From a checkpoint of a small mixture-of-experts model trained on Wikipedia.
Experts: 160 squared ReGLU neurons an expert, 2 picks a token, a shared expert of 128 neurons.
Training: a variant of Adam for the experts, 4894 steps.
Below are experts of layer 4 (counted from 0) of a mixture-of-experts language model. Rows are named router (the router's row for the expert), gate (a neuron's input weights, with its number), up (a neuron's input weights, with its number), down (a neuron's output weights, with its number) and show model dimensions 0-255. Each number is 200 + 30 x the weight over its row's rms, rounded and kept within 0 to 999.
Before each expert's rows: a language model's description of what the expert responds to. This comes from a sample of Wikipedia text that the model never trained on.

# expert 11
What it handles: Second piece of capitalized names and taxa after a single consonant, e.g. Ph-or-ocera, P-el-ennor, Col, Pol, Phil.
router,183,182,193,223,170,205,169,200,223,167,214,201,217,215,166,134,176,203,183,182,203,218,218,195,221,227,148,230,230,224,229,251,222,183,205,218,242,164,158,199,185,236,193,210,233,186,157,167,167,193,152,197,227,231,185,164,211,179,197,197,253,170,154,196,151,220,223,203,276,202,217,172,243,163,177,218,250,242,233,151,178,199,177,182,180,229,167,183,241,237,217,189,164,231,182,161,144,207,229,232,169,256,186,176,240,215,252,173,202,164,231,226,164,214,210,202,279,248,149,198,189,237,230,243,195,165,193,201,222,183,248,172,210,211,187,219,164,212,219,167,219,235,192,211,233,206,201,182,176,190,202,221,197,233,235,208,240,244,205,240,247,229,179,192,190,195,228,154,279,213,192,213,180,283,200,246,161,244,190,143,156,233,187,238,219,157,183,253,203,199,200,172,235,193,217,156,235,198,238,247,202,179,269,223,178,173,172,174,282,183,186,211,174,255,222,206,213,148,198,156,230,192,178,181,228,232,173,230,231,172,193,179,190,217,157,204,213,227,164,183,221,203,194,217,171,210,216,189,161,208,168,168,213,238,193,215
gate2,199,199,184,217,213,201,186,190,173,159,240,192,189,173,211,197,191,173,219,221,129,202,227,265,162,229,210,188,142,199,189,245,231,220,187,182,255,188,180,204,253,236,154,209,188,204,208,222,154,196,223,146,152,169,176,160,153,188,189,205,225,213,190,220,200,237,226,211,170,174,203,237,220,195,189,233,233,172,204,164,212,258,150,204,188,173,174,168,231,165,187,188,216,221,263,188,181,170,166,140,190,220,202,168,210,192,166,150,152,229,224,191,195,198,198,227,191,241,196,229,190,163,182,210,162,189,164,191,198,146,242,235,171,140,148,201,169,165,205,204,178,162,225,254,204,147,258,184,137,240,167,218,191,206,182,169,160,182,206,202,230,230,239,165,236,221,238,160,222,223,269,94,203,214,231,228,137,210,206,186,214,196,182,141,218,178,144,199,221,148,240,198,216,221,206,214,177,186,202,195,158,197,230,200,170,222,208,212,159,228,140,200,188,185,242,178,154,192,152,168,244,179,197,203,227,165,189,185,205,176,222,209,246,163,217,209,169,218,239,144,228,239,204,185,213,209,211,218,147,198,213,234,193,225,212,237
up2,211,192,171,191,206,219,153,206,208,175,246,215,167,220,213,125,187,193,188,170,197,162,215,189,229,190,162,209,191,188,151,238,130,224,227,206,198,185,191,221,236,176,229,233,180,238,245,229,190,151,235,149,183,160,204,172,215,197,217,230,255,177,190,233,255,211,247,166,151,172,162,257,185,210,190,215,244,171,218,154,200,193,180,270,222,170,199,189,169,220,230,182,176,217,235,278,172,226,156,177,181,221,252,210,179,218,183,205,179,198,217,211,181,230,188,183,196,225,229,196,193,189,200,197,214,205,223,235,189,160,227,235,169,190,209,247,161,195,209,211,257,246,240,223,191,212,205,156,147,225,243,222,222,204,230,169,204,176,268,161,224,260,235,189,159,181,171,202,208,205,218,191,193,192,225,227,221,184,202,205,167,209,199,192,216,212,198,205,279,171,252,162,247,227,170,260,164,249,197,156,194,192,224,184,182,241,239,232,164,212,165,169,260,182,200,205,180,208,174,183,200,186,206,187,187,181,161,158,188,183,234,241,210,177,190,215,175,289,257,157,235,204,182,157,201,233,187,155,169,170,235,217,221,248,249,231
down2,160,202,223,170,176,203,147,230,208,206,177,244,142,210,226,189,181,199,203,216,162,208,176,192,178,197,171,262,260,208,201,194,216,207,161,162,196,210,144,194,210,173,197,191,191,245,222,234,228,112,212,182,195,234,194,198,133,203,195,168,198,175,229,180,219,167,232,181,211,252,139,173,193,195,232,235,216,164,150,158,211,181,192,194,219,196,144,197,195,182,222,224,159,196,191,225,183,206,176,134,231,217,264,188,198,173,159,226,228,216,262,207,183,153,179,171,229,141,252,201,199,173,188,253,199,255,203,167,162,211,207,211,167,171,198,212,230,171,165,196,211,170,205,167,225,248,230,201,194,237,228,169,174,208,216,224,201,189,233,162,246,217,185,192,191,249,171,189,225,169,192,198,181,180,187,144,202,205,195,184,246,169,182,112,220,179,163,228,203,225,135,189,231,247,210,201,213,210,181,172,188,232,169,189,101,185,199,224,206,177,242,206,195,162,197,142,191,170,187,220,233,173,238,196,213,217,143,167,214,177,165,193,235,221,190,172,197,268,195,235,165,205,235,202,189,169,201,207,246,185,169,282,228,161,199,225
gate3,238,221,120,247,189,135,246,209,148,216,231,269,248,233,213,196,170,255,212,208,222,215,163,193,182,198,160,182,158,170,188,217,185,232,179,190,182,189,221,227,168,242,211,215,207,231,196,208,185,220,161,190,160,169,190,218,228,197,228,139,198,186,193,193,221,166,235,184,234,184,179,168,241,253,259,229,187,225,188,186,250,220,193,164,225,225,166,249,168,256,192,202,213,141,206,191,237,200,202,159,182,184,250,218,177,268,213,231,215,230,205,186,201,197,238,174,232,170,255,208,237,246,207,200,174,168,213,176,195,201,205,220,207,133,185,178,149,194,209,187,168,261,197,195,192,199,225,220,203,193,191,174,222,233,167,220,194,180,229,183,163,201,195,181,150,173,236,156,191,170,188,178,189,178,219,219,197,251,204,204,217,160,193,154,176,168,199,164,211,255,224,174,190,244,196,187,220,224,250,155,228,208,181,151,214,208,195,217,188,197,205,191,192,204,238,148,151,281,246,207,271,185,206,183,232,146,153,234,171,210,160,225,223,208,172,158,174,181,162,235,170,164,181,188,168,177,195,202,211,130,241,160,247,178,213,182
up3,223,239,158,226,159,175,217,222,183,211,254,250,214,223,211,214,212,227,250,208,250,180,186,160,215,198,167,205,155,153,233,252,240,217,196,219,226,202,177,217,215,247,221,211,211,207,194,174,200,203,157,219,129,185,187,216,224,186,245,135,205,175,260,192,198,237,205,229,266,192,176,175,239,241,225,193,209,245,191,196,217,250,181,203,191,206,190,265,192,225,243,164,197,195,186,186,220,211,226,177,155,183,232,197,156,243,202,192,224,186,244,201,164,237,259,149,216,177,254,172,202,198,242,205,190,117,237,200,194,200,222,233,169,146,132,197,196,184,247,201,193,252,223,210,204,200,197,207,177,192,196,192,219,214,207,200,173,193,241,150,218,172,221,158,167,172,210,149,224,196,135,226,182,222,173,227,217,237,197,153,202,134,211,165,177,167,190,217,239,230,236,126,187,223,208,181,245,217,230,189,241,192,166,176,250,166,170,163,156,141,215,199,228,206,196,138,163,220,240,214,281,208,202,190,225,163,152,246,197,208,185,191,197,188,177,161,189,181,155,211,202,180,169,205,209,209,230,212,192,154,220,185,213,186,209,185
down3,142,225,226,199,228,205,179,213,220,172,191,217,175,190,175,161,138,179,250,167,201,242,216,193,214,217,223,179,170,230,163,231,189,173,166,202,171,241,162,243,194,248,192,250,182,194,195,208,247,239,139,222,262,141,176,212,194,207,246,146,212,212,212,191,234,196,207,196,227,192,219,174,216,184,196,205,190,193,195,184,197,212,241,191,198,209,235,190,239,187,237,168,254,196,187,226,207,161,192,194,201,183,175,188,140,203,215,199,213,183,205,283,201,174,184,196,218,197,174,230,170,217,212,171,244,219,254,268,210,225,176,232,203,204,264,167,259,161,206,223,239,215,190,209,228,157,182,240,232,193,193,223,213,184,206,247,182,218,176,219,167,228,182,195,249,274,224,201,175,255,202,199,271,238,171,238,220,216,220,192,287,177,175,184,224,209,217,165,209,189,183,206,204,162,243,195,201,186,211,214,118,204,228,183,190,176,198,156,192,194,198,150,205,269,209,236,180,142,177,221,195,248,249,206,196,159,183,213,202,219,236,222,165,197,173,258,246,166,183,203,187,231,218,268,166,196,211,212,144,268,194,222,202,236,185,173
gate4,184,172,231,221,208,179,229,193,238,224,217,222,206,165,199,176,188,218,194,138,172,198,190,241,200,209,193,246,192,193,200,214,214,241,241,182,178,228,211,241,151,245,197,172,162,169,179,144,185,242,208,199,206,207,219,212,204,234,174,191,186,181,138,159,166,209,134,184,166,173,159,182,166,168,163,212,139,240,198,207,218,220,181,175,186,156,254,233,216,208,214,184,185,280,242,152,216,212,197,160,202,182,224,153,190,186,214,157,175,229,215,206,202,230,207,178,270,201,228,246,170,174,257,226,196,139,208,204,213,180,161,170,231,236,197,216,190,247,179,230,226,256,152,181,183,220,169,137,182,162,163,205,211,164,158,220,223,194,240,204,245,169,169,177,244,204,209,278,209,185,250,155,170,188,180,201,150,229,187,181,242,240,229,188,175,182,199,227,181,215,204,208,243,235,204,210,207,173,212,207,196,209,161,231,200,214,172,150,227,204,208,171,220,270,220,226,151,204,220,173,167,215,173,197,213,184,175,179,162,185,231,249,156,206,215,236,200,280,167,238,188,215,172,161,205,191,216,224,262,231,244,159,155,180,171,190
up4,212,197,228,188,214,206,203,247,189,207,167,237,205,269,177,152,213,179,188,208,163,138,188,214,202,185,200,255,136,210,247,210,176,249,239,244,182,186,212,248,202,196,147,186,169,207,190,199,164,221,204,192,200,235,218,177,197,163,220,220,204,161,186,165,216,155,218,163,224,204,164,177,203,183,205,177,168,213,224,204,245,204,184,229,220,202,202,208,156,189,236,215,221,239,155,181,225,190,156,234,242,225,197,202,221,207,190,195,205,218,188,140,210,195,192,172,211,180,192,183,155,161,131,150,220,205,204,238,293,173,197,176,185,174,150,154,162,250,214,223,239,204,140,251,168,176,176,249,217,189,218,223,175,187,198,208,206,257,211,167,168,192,173,194,162,184,205,237,199,188,196,285,220,187,179,211,175,176,182,198,209,146,178,204,208,198,237,187,257,173,231,255,176,260,189,219,150,145,139,240,219,159,220,204,139,149,224,247,162,205,210,209,245,151,189,197,189,217,181,210,207,230,184,216,216,165,159,234,230,191,208,139,154,227,214,247,192,178,182,202,205,226,213,151,196,203,132,169,199,217,189,181,162,238,237,199
down4,180,177,223,200,182,247,214,228,266,224,166,174,235,236,156,205,124,186,167,220,189,177,178,170,200,217,250,167,234,202,217,223,204,159,177,241,244,202,249,217,246,222,161,230,201,231,202,197,103,191,132,203,233,204,202,190,203,196,177,141,190,204,225,167,197,261,152,204,166,270,174,222,265,176,160,131,199,199,210,188,246,219,264,190,229,178,209,198,195,131,196,184,163,191,198,203,159,228,226,212,199,234,162,252,221,197,230,165,221,246,204,151,181,159,200,207,172,186,171,218,194,175,171,196,211,219,181,219,185,191,199,210,177,176,215,224,183,205,231,227,250,156,219,226,181,134,194,192,217,192,226,159,162,194,169,201,166,232,256,203,210,236,223,193,220,168,175,216,165,227,225,191,255,183,224,240,204,196,217,193,223,195,182,134,256,182,204,168,249,230,208,176,212,257,203,164,166,214,226,162,256,240,248,241,164,168,202,205,225,212,183,170,242,200,236,193,223,223,184,191,239,222,211,197,206,216,175,238,204,191,209,205,220,226,207,255,181,193,212,188,203,154,207,183,180,210,204,219,239,200,240,137,186,156,184,178
gate5,206,213,209,205,161,190,220,264,140,246,207,173,164,219,196,141,217,182,221,186,184,199,174,195,213,146,194,220,228,209,200,171,136,216,194,184,216,218,161,179,186,222,153,242,227,174,192,213,206,213,170,172,194,143,211,213,211,248,151,221,193,221,162,129,254,225,149,175,211,217,214,240,236,205,261,180,263,174,196,178,153,169,261,163,242,207,188,186,224,195,212,166,204,179,221,187,208,198,180,259,160,164,199,204,165,196,186,255,216,175,222,201,246,233,199,267,197,165,189,188,193,265,207,192,215,173,180,196,271,177,209,223,231,202,177,215,206,179,212,221,147,205,172,220,182,192,204,149,196,173,227,172,198,211,176,146,157,222,143,186,192,185,179,248,172,165,187,244,181,183,197,256,194,228,211,187,269,167,196,177,201,215,205,253,227,141,188,214,213,205,187,167,260,240,196,154,187,224,227,226,215,156,228,221,195,182,196,272,229,205,195,178,179,229,239,204,172,242,211,188,191,195,167,151,126,197,192,211,205,176,163,235,240,158,208,177,206,220,148,233,241,149,214,237,196,227,170,225,184,173,172,165,203,196,195,224
up5,155,272,190,202,204,172,193,166,140,229,194,225,195,175,181,184,241,180,179,198,215,207,220,224,207,212,234,157,171,217,188,181,160,182,205,192,181,210,177,212,176,200,134,193,267,180,153,178,270,207,206,171,164,203,209,253,199,216,219,166,152,285,203,133,191,215,220,228,235,210,169,254,234,256,221,181,276,163,183,180,249,209,237,140,165,197,156,183,216,225,177,200,262,201,182,123,191,220,194,232,144,200,219,200,186,163,199,217,168,196,233,182,196,235,230,240,192,187,194,183,260,225,197,222,169,194,212,187,185,156,224,208,219,183,143,209,220,156,216,238,225,159,187,211,233,284,261,180,198,236,265,226,160,209,206,184,145,175,202,203,148,169,197,224,175,217,208,221,192,211,244,160,164,194,188,165,194,209,200,176,193,218,172,210,183,220,237,210,283,204,193,247,193,219,191,159,179,147,216,180,197,213,215,209,185,169,215,223,197,181,176,194,229,206,210,161,132,186,197,156,196,185,174,175,190,200,167,190,213,218,189,260,192,177,196,184,191,202,186,226,208,216,241,183,188,183,157,198,191,202,234,175,154,233,240,235
down5,164,230,231,186,173,167,217,157,238,179,192,220,191,199,216,199,206,264,192,231,212,186,195,219,212,219,173,214,214,194,215,228,169,205,163,200,203,169,209,197,186,201,258,213,208,218,228,220,207,145,219,197,260,195,230,188,254,121,255,261,150,187,227,148,208,204,191,216,234,199,196,168,181,167,160,213,213,202,188,200,193,199,234,158,253,177,247,173,160,198,175,165,204,253,204,137,237,158,246,258,201,180,223,249,208,152,236,277,172,169,224,204,231,155,171,173,264,230,194,182,173,208,221,196,199,205,196,184,181,171,260,167,226,195,227,246,213,180,217,229,182,222,173,188,184,221,216,211,133,235,199,192,169,217,180,204,241,173,175,232,210,241,171,146,235,163,184,195,197,202,236,220,228,164,137,196,219,203,156,199,164,179,248,194,170,256,177,155,173,235,225,185,184,241,211,283,191,180,185,226,185,233,194,220,203,231,183,205,149,194,260,200,221,183,160,134,187,191,203,184,214,143,180,189,210,196,197,240,151,198,213,180,176,218,232,257,174,192,178,232,213,177,168,193,184,194,187,168,160,129,204,218,234,186,201,212
gate6,230,182,175,227,209,163,125,232,210,199,229,206,226,186,198,249,169,193,152,183,214,219,181,209,182,213,227,262,156,219,199,232,144,228,179,221,186,198,227,235,194,221,156,191,231,221,172,197,232,184,180,234,172,153,231,199,253,210,185,222,211,186,111,232,216,241,146,204,207,223,222,217,193,178,192,163,226,195,183,194,173,198,167,170,191,138,161,194,199,230,185,198,261,246,237,224,171,233,211,130,191,230,161,122,153,181,189,190,162,176,217,160,145,239,224,195,176,209,212,300,166,192,201,207,240,266,140,164,214,207,246,217,212,171,165,185,148,231,193,154,222,185,181,209,192,249,202,127,197,193,216,198,164,196,189,193,178,231,137,203,166,199,202,201,212,160,197,225,241,218,179,160,203,155,175,207,162,185,188,225,203,183,210,136,208,160,147,182,160,181,218,208,196,188,184,213,155,197,206,150,162,194,207,197,207,255,239,159,179,239,194,174,169,201,170,215,209,228,178,198,243,203,193,193,210,186,186,226,200,184,259,205,248,233,203,217,210,242,231,208,251,234,226,205,197,183,189,222,223,192,184,205,166,237,230,190
up6,171,219,233,195,165,272,200,196,252,224,210,242,178,161,203,215,189,186,190,167,114,194,199,140,258,161,261,201,206,203,190,217,176,204,157,159,170,208,207,170,196,178,211,173,195,189,174,172,176,195,241,221,180,201,186,225,129,198,152,185,222,184,209,136,161,144,234,210,195,253,197,207,197,212,196,235,216,207,196,189,186,177,212,194,198,246,233,248,227,183,205,207,204,159,239,161,192,182,173,216,209,238,218,211,253,211,204,221,260,210,199,273,190,157,158,211,170,136,253,132,209,154,222,177,169,180,195,183,183,239,184,219,233,226,221,182,209,180,238,235,172,210,155,186,220,105,186,216,219,199,167,229,191,258,263,183,193,187,215,167,235,217,203,198,205,182,168,219,191,196,230,229,180,213,193,183,212,232,176,180,191,191,166,169,192,224,203,159,216,206,204,191,215,191,205,245,212,232,191,208,210,235,212,198,184,206,160,230,213,151,238,188,229,202,195,176,222,167,192,200,144,209,198,277,146,201,192,179,175,164,186,212,192,230,195,174,187,122,214,181,111,150,241,209,160,214,183,171,239,193,241,239,186,155,176,221
down6,152,159,174,183,212,189,244,206,227,220,195,174,108,197,194,216,234,155,214,163,218,171,216,160,196,208,218,210,230,199,178,185,196,195,210,231,149,188,128,185,203,205,218,205,191,178,292,205,232,161,240,176,194,182,269,212,197,203,160,209,239,215,270,167,167,220,207,231,190,232,260,238,228,147,166,213,176,156,236,203,171,192,203,191,162,213,184,174,187,171,181,203,244,190,236,200,171,213,216,232,232,170,203,172,154,256,248,190,223,222,168,196,224,194,202,225,196,204,139,212,207,230,189,194,185,174,165,139,216,221,202,236,194,195,235,192,158,220,184,163,209,219,191,186,150,206,181,197,224,184,192,156,140,204,181,211,208,201,179,246,223,142,199,212,210,200,210,252,189,201,211,192,194,168,253,211,207,166,195,214,137,249,216,149,229,270,158,184,159,210,195,233,231,177,168,229,252,202,151,183,261,188,166,207,202,221,227,221,160,207,124,212,211,181,210,155,170,178,210,223,256,152,178,199,211,169,198,240,207,197,207,244,193,244,185,216,216,189,207,276,160,164,238,173,252,219,217,204,215,178,228,155,202,208,206,205
gate7,153,227,278,184,208,138,207,197,196,182,229,205,229,211,223,215,199,191,214,185,187,157,228,191,198,225,200,162,193,176,242,224,180,206,197,217,197,193,190,220,283,212,186,189,182,206,192,174,176,174,203,205,176,176,201,191,192,169,220,176,200,226,201,180,155,208,200,230,161,269,216,264,202,240,236,190,198,151,199,205,139,215,208,203,203,175,159,252,199,205,222,198,222,157,203,174,206,160,200,193,199,176,196,172,237,235,226,172,170,151,231,188,174,201,159,218,182,180,182,171,184,231,214,224,259,223,256,156,224,191,231,206,187,184,211,215,262,157,201,233,195,216,222,166,222,237,183,165,202,230,234,214,219,185,230,231,166,160,179,189,258,198,233,220,224,201,153,193,190,228,207,210,237,156,149,212,179,259,170,197,197,175,190,229,264,205,247,154,208,149,185,200,231,174,246,165,200,200,202,174,189,225,234,213,236,146,160,174,211,232,150,205,191,209,178,131,218,218,270,170,245,177,202,225,242,211,162,260,166,231,221,198,252,104,216,166,171,191,210,197,200,237,236,197,215,256,205,296,155,174,173,204,195,239,200,200
up7,180,254,183,207,162,193,227,241,184,269,198,164,243,136,203,211,185,227,184,156,220,228,190,160,172,166,237,227,196,192,165,229,179,195,215,232,215,155,203,143,173,207,270,232,190,210,184,198,171,210,221,210,207,194,231,207,177,171,152,204,248,238,186,209,213,225,180,217,143,199,220,215,252,196,209,196,234,236,191,198,215,219,206,155,238,203,237,163,203,270,282,228,195,233,168,209,306,251,214,200,184,139,169,211,240,200,233,222,194,219,182,243,160,204,173,204,217,200,235,231,207,233,178,199,204,209,222,200,211,231,185,224,209,224,210,135,147,178,242,199,213,191,200,146,205,195,192,262,164,207,177,183,203,230,246,175,183,195,268,184,175,165,202,209,233,170,214,182,194,228,247,195,168,190,195,266,212,217,201,206,175,199,208,140,244,206,237,242,195,227,243,137,206,180,229,220,171,246,176,202,211,196,190,188,206,234,266,148,177,203,176,181,214,192,220,213,247,136,182,210,220,209,199,191,180,201,250,246,212,170,216,243,205,174,213,233,219,154,199,168,187,172,158,188,231,174,234,152,187,158,201,243,177,205,180,190
down7,220,159,203,222,200,214,142,241,249,201,182,195,268,133,145,226,233,158,245,216,205,244,162,219,188,142,214,192,210,204,166,204,123,208,231,203,209,216,191,224,243,190,222,230,243,167,212,250,167,197,232,192,186,199,200,198,220,242,163,162,238,219,194,201,201,214,179,231,232,196,157,237,221,198,211,194,191,193,191,162,203,205,137,228,183,197,184,213,188,180,201,200,217,190,195,216,191,239,208,216,257,228,197,241,150,217,275,148,171,191,197,225,239,187,215,211,212,176,216,179,202,186,158,218,158,198,228,176,147,178,222,166,200,223,223,137,201,183,190,285,190,197,205,203,155,197,153,171,209,177,170,158,210,175,248,206,123,207,156,182,226,200,189,224,218,185,243,161,142,212,237,176,226,196,162,240,185,195,213,173,167,233,161,190,213,198,177,233,226,219,220,213,127,205,183,176,147,197,231,187,180,243,213,156,218,150,215,220,222,225,163,226,203,204,149,189,195,195,153,229,117,217,250,263,235,167,216,162,212,219,209,220,168,170,196,174,227,236,203,205,227,165,190,200,198,205,215,212,196,207,230,226,208,243,149,139
gate8,176,167,183,174,218,182,232,248,194,206,229,227,167,227,192,237,219,157,239,181,194,109,202,199,203,178,197,211,204,199,175,246,189,196,227,259,209,189,189,194,190,205,171,215,132,222,208,205,238,222,196,190,224,215,241,228,187,183,230,173,195,194,176,229,182,217,229,161,201,187,201,197,257,200,200,126,224,173,190,196,201,202,278,174,207,240,203,144,178,180,212,136,208,190,181,233,239,233,174,205,161,149,232,235,110,178,192,190,199,233,268,198,205,237,200,193,183,219,204,214,257,213,230,261,238,201,179,208,237,186,246,162,181,221,223,254,156,209,233,162,200,247,148,212,179,211,216,195,166,170,196,203,201,162,153,243,219,207,213,239,165,192,208,167,195,278,216,248,233,223,227,173,203,214,172,207,233,168,167,219,199,158,145,170,169,159,184,195,231,212,145,231,237,234,207,255,186,209,161,231,201,181,227,271,187,142,198,243,226,209,190,200,220,252,185,186,200,226,169,188,171,190,187,182,198,216,165,202,237,192,223,197,178,247,170,216,207,221,208,216,205,174,199,190,226,146,195,186,151,179,150,208,204,179,261,258
up8,206,213,209,185,166,237,213,206,179,173,153,231,193,218,163,125,243,123,164,190,264,163,243,174,184,228,156,178,189,222,200,180,171,243,187,232,174,201,211,145,178,161,225,240,126,195,195,244,228,218,185,156,208,264,208,201,194,218,196,167,183,190,214,187,204,213,163,209,200,208,187,210,211,232,218,158,227,275,252,172,182,177,217,190,192,156,209,200,169,198,258,265,186,189,182,195,210,169,222,223,169,232,209,224,192,167,168,192,206,260,139,207,177,195,161,238,225,160,173,214,248,191,196,212,160,240,221,236,169,202,247,185,153,248,177,245,196,183,172,237,222,231,191,267,242,206,180,201,211,211,231,200,171,186,194,206,217,215,223,164,210,186,170,202,189,191,175,196,210,199,179,177,172,159,186,211,224,154,228,218,173,135,217,175,167,250,173,196,204,214,191,190,211,243,223,240,186,238,222,175,220,205,192,154,196,256,227,155,184,209,161,200,179,162,208,237,223,232,269,214,217,208,222,154,240,193,228,165,227,186,199,270,218,218,147,262,204,219,209,257,233,178,272,235,199,181,188,176,215,184,203,198,180,233,210,232
down8,211,238,217,202,195,218,194,176,229,226,219,214,180,204,246,151,198,199,197,158,219,114,179,201,208,210,190,243,196,203,243,189,162,272,186,242,267,168,212,205,129,219,196,165,171,193,234,197,248,169,244,187,189,208,186,197,219,219,183,202,217,320,215,196,227,184,240,230,188,216,199,193,206,236,217,161,224,234,208,147,220,194,201,158,197,186,211,213,239,233,233,268,189,224,232,188,214,232,229,234,216,221,197,217,195,246,214,157,194,228,162,208,259,191,197,215,185,184,233,192,161,143,228,223,198,205,171,209,191,189,247,232,212,192,160,233,163,176,215,244,233,158,192,230,205,184,217,219,206,236,253,197,176,203,193,190,228,159,248,201,194,154,203,187,222,172,215,208,151,227,192,167,208,176,239,189,225,195,202,174,143,208,194,254,203,245,200,182,153,181,214,183,174,216,144,204,233,213,163,231,218,189,214,216,231,177,243,173,120,171,168,256,211,163,141,225,251,203,238,213,188,230,189,198,228,143,218,233,164,186,224,245,197,188,184,163,234,203,216,260,215,209,191,195,231,146,242,221,182,152,207,212,216,205,182,132
gate9,200,202,247,193,179,244,153,226,180,165,202,120,164,252,202,183,233,162,202,180,197,238,171,238,234,161,195,207,175,159,191,205,237,212,172,203,210,203,168,199,191,198,275,200,241,204,199,158,151,178,230,214,266,171,193,154,188,213,212,200,225,205,184,198,281,197,176,167,152,228,213,175,211,199,169,177,222,160,170,231,157,183,194,248,261,241,185,193,177,218,207,213,232,249,186,191,228,178,192,208,165,234,248,181,219,181,183,176,219,193,261,200,189,187,222,198,205,205,191,219,161,202,152,249,210,223,190,186,252,174,200,232,181,239,149,210,178,196,152,219,216,230,193,157,199,249,178,200,194,242,220,238,175,168,225,244,155,215,241,205,192,172,246,190,217,224,255,202,156,182,172,175,187,159,243,213,185,257,226,195,177,205,168,177,236,204,172,229,233,187,239,136,195,196,196,212,202,234,235,191,196,219,193,219,196,245,151,173,206,203,184,242,227,213,263,189,178,264,208,150,253,203,203,238,166,194,191,226,137,228,212,253,158,142,218,161,169,182,193,153,219,211,133,147,209,214,164,212,164,201,190,186,208,203,234,184
up9,194,133,170,233,217,172,170,169,210,208,217,215,193,159,222,208,171,174,218,179,157,208,176,142,205,220,161,180,231,205,201,215,193,230,168,248,177,186,166,256,196,243,140,191,177,208,194,242,201,195,210,250,211,233,141,176,192,232,172,256,213,178,236,194,217,244,154,212,236,206,218,247,155,227,182,205,171,218,234,216,248,203,241,193,178,181,210,242,211,212,217,198,161,161,161,194,258,235,210,185,207,205,230,200,203,163,194,208,203,201,211,220,147,139,127,241,205,161,229,199,201,208,171,180,257,176,227,204,180,269,189,212,240,118,186,174,220,197,175,150,211,193,229,200,197,126,177,268,276,168,212,171,183,206,189,251,169,221,185,218,205,251,189,252,216,188,149,192,200,183,197,223,218,224,196,221,196,215,203,216,217,243,222,168,198,156,241,183,147,207,192,195,198,156,233,118,205,194,157,212,167,165,237,217,215,173,211,210,231,138,190,217,181,184,141,171,161,207,195,229,178,179,188,234,232,200,169,220,208,199,173,201,204,240,195,195,215,212,211,190,165,138,207,196,206,190,145,174,252,244,229,224,182,216,166,191
down9,142,164,172,216,175,230,211,187,215,190,202,181,202,203,163,222,258,215,219,167,213,215,216,269,207,161,173,212,216,189,153,199,209,157,135,192,230,137,181,144,188,193,184,227,207,184,223,191,203,209,145,207,232,234,254,226,187,197,188,212,227,193,243,241,198,199,192,270,187,227,257,205,192,189,237,184,190,211,210,181,178,241,245,152,201,223,191,145,191,227,212,198,207,276,178,206,260,210,163,240,207,194,202,202,140,175,218,190,118,206,212,200,165,214,186,186,163,233,190,228,201,190,184,255,191,200,188,181,158,237,182,227,244,186,156,203,168,192,187,196,173,171,177,198,144,197,176,199,272,247,203,249,234,226,173,234,235,207,131,262,210,210,208,232,203,183,176,248,194,226,230,190,262,191,166,163,164,214,185,193,194,214,187,184,259,195,193,177,132,199,224,219,268,216,218,193,229,153,220,198,211,218,207,175,185,160,207,192,213,204,184,184,166,201,194,203,181,183,183,156,191,170,230,262,134,211,207,199,180,167,132,219,188,174,197,184,242,223,201,225,227,175,195,255,190,219,239,175,270,213,216,219,149,222,162,199
gate10,186,230,189,270,193,219,174,218,152,190,218,207,166,233,206,160,203,162,243,174,216,180,176,179,206,179,164,240,205,168,241,170,208,207,134,250,208,197,193,196,179,187,221,197,155,202,224,172,107,183,209,229,149,163,232,182,215,277,193,244,225,187,198,166,171,187,195,208,227,173,189,212,210,219,231,165,218,190,148,217,160,207,241,202,162,211,226,251,253,204,201,236,240,219,208,242,172,193,167,204,214,138,220,141,264,225,200,231,214,192,231,192,235,228,198,257,148,171,235,201,227,185,260,213,233,167,188,174,229,183,223,201,195,208,243,197,149,177,211,223,200,193,205,189,188,175,208,241,219,269,181,182,112,186,228,218,232,254,240,151,226,201,244,208,246,126,189,188,202,222,194,222,237,213,175,220,158,245,200,206,195,188,188,271,214,159,163,227,240,233,202,155,203,229,137,176,213,190,185,208,214,205,212,182,224,243,220,218,205,159,228,245,169,222,214,189,195,178,176,228,215,191,224,196,231,205,159,223,254,222,200,215,171,224,271,195,205,190,195,194,179,227,167,219,160,208,229,198,173,227,182,228,211,158,220,210
up10,230,137,201,161,161,163,229,227,185,183,211,183,175,210,178,136,175,186,193,131,179,194,217,169,209,183,199,193,238,263,214,215,113,193,190,182,228,153,158,229,282,224,182,223,188,205,177,205,230,250,215,159,215,184,172,179,160,193,201,204,160,192,175,186,152,178,209,202,180,230,184,175,214,180,175,195,195,194,222,127,223,144,195,119,212,183,185,207,215,188,185,177,194,176,201,241,164,231,263,182,199,246,209,170,237,182,189,191,220,171,237,176,265,126,161,199,259,248,186,170,178,231,195,197,179,205,221,167,243,185,253,222,214,255,214,185,214,269,241,215,217,156,213,182,169,185,206,193,216,199,237,181,197,196,198,202,222,176,135,214,230,190,186,191,176,224,222,183,206,213,192,161,184,221,229,231,172,186,167,218,239,267,179,201,192,200,222,204,194,263,198,250,244,171,204,172,182,224,233,219,197,229,258,266,170,139,144,150,209,199,221,241,209,195,185,194,230,205,201,240,178,178,199,205,199,185,141,181,205,212,205,203,225,183,197,198,235,157,201,199,206,207,234,219,164,194,174,201,237,251,172,182,182,218,152,246
down10,210,181,219,218,171,181,200,227,197,169,176,229,236,182,257,190,217,168,189,181,206,149,145,155,187,176,260,192,164,153,205,187,178,256,220,208,184,165,237,219,208,242,191,220,242,208,223,188,176,217,204,233,132,192,199,208,154,210,209,192,227,178,218,172,221,215,191,213,233,153,193,235,231,250,177,208,208,222,194,238,197,227,192,150,221,161,176,197,154,171,209,223,219,232,171,164,194,209,178,179,228,243,177,168,194,227,215,200,229,230,232,256,215,182,205,162,188,165,173,230,213,194,174,225,137,209,178,240,171,218,188,214,210,247,265,195,147,111,159,168,217,215,188,197,209,159,196,183,290,195,243,231,232,161,152,229,189,165,179,219,196,232,188,223,186,197,202,231,216,223,167,254,236,188,267,151,170,158,241,210,207,166,185,152,191,184,211,240,186,176,222,231,165,267,123,245,214,238,255,172,224,194,193,212,190,198,179,220,185,168,186,158,200,213,227,175,176,203,198,155,201,238,173,213,234,175,179,207,178,207,223,206,205,205,206,230,151,160,212,162,189,189,246,231,221,227,224,191,247,202,157,137,228,224,160,244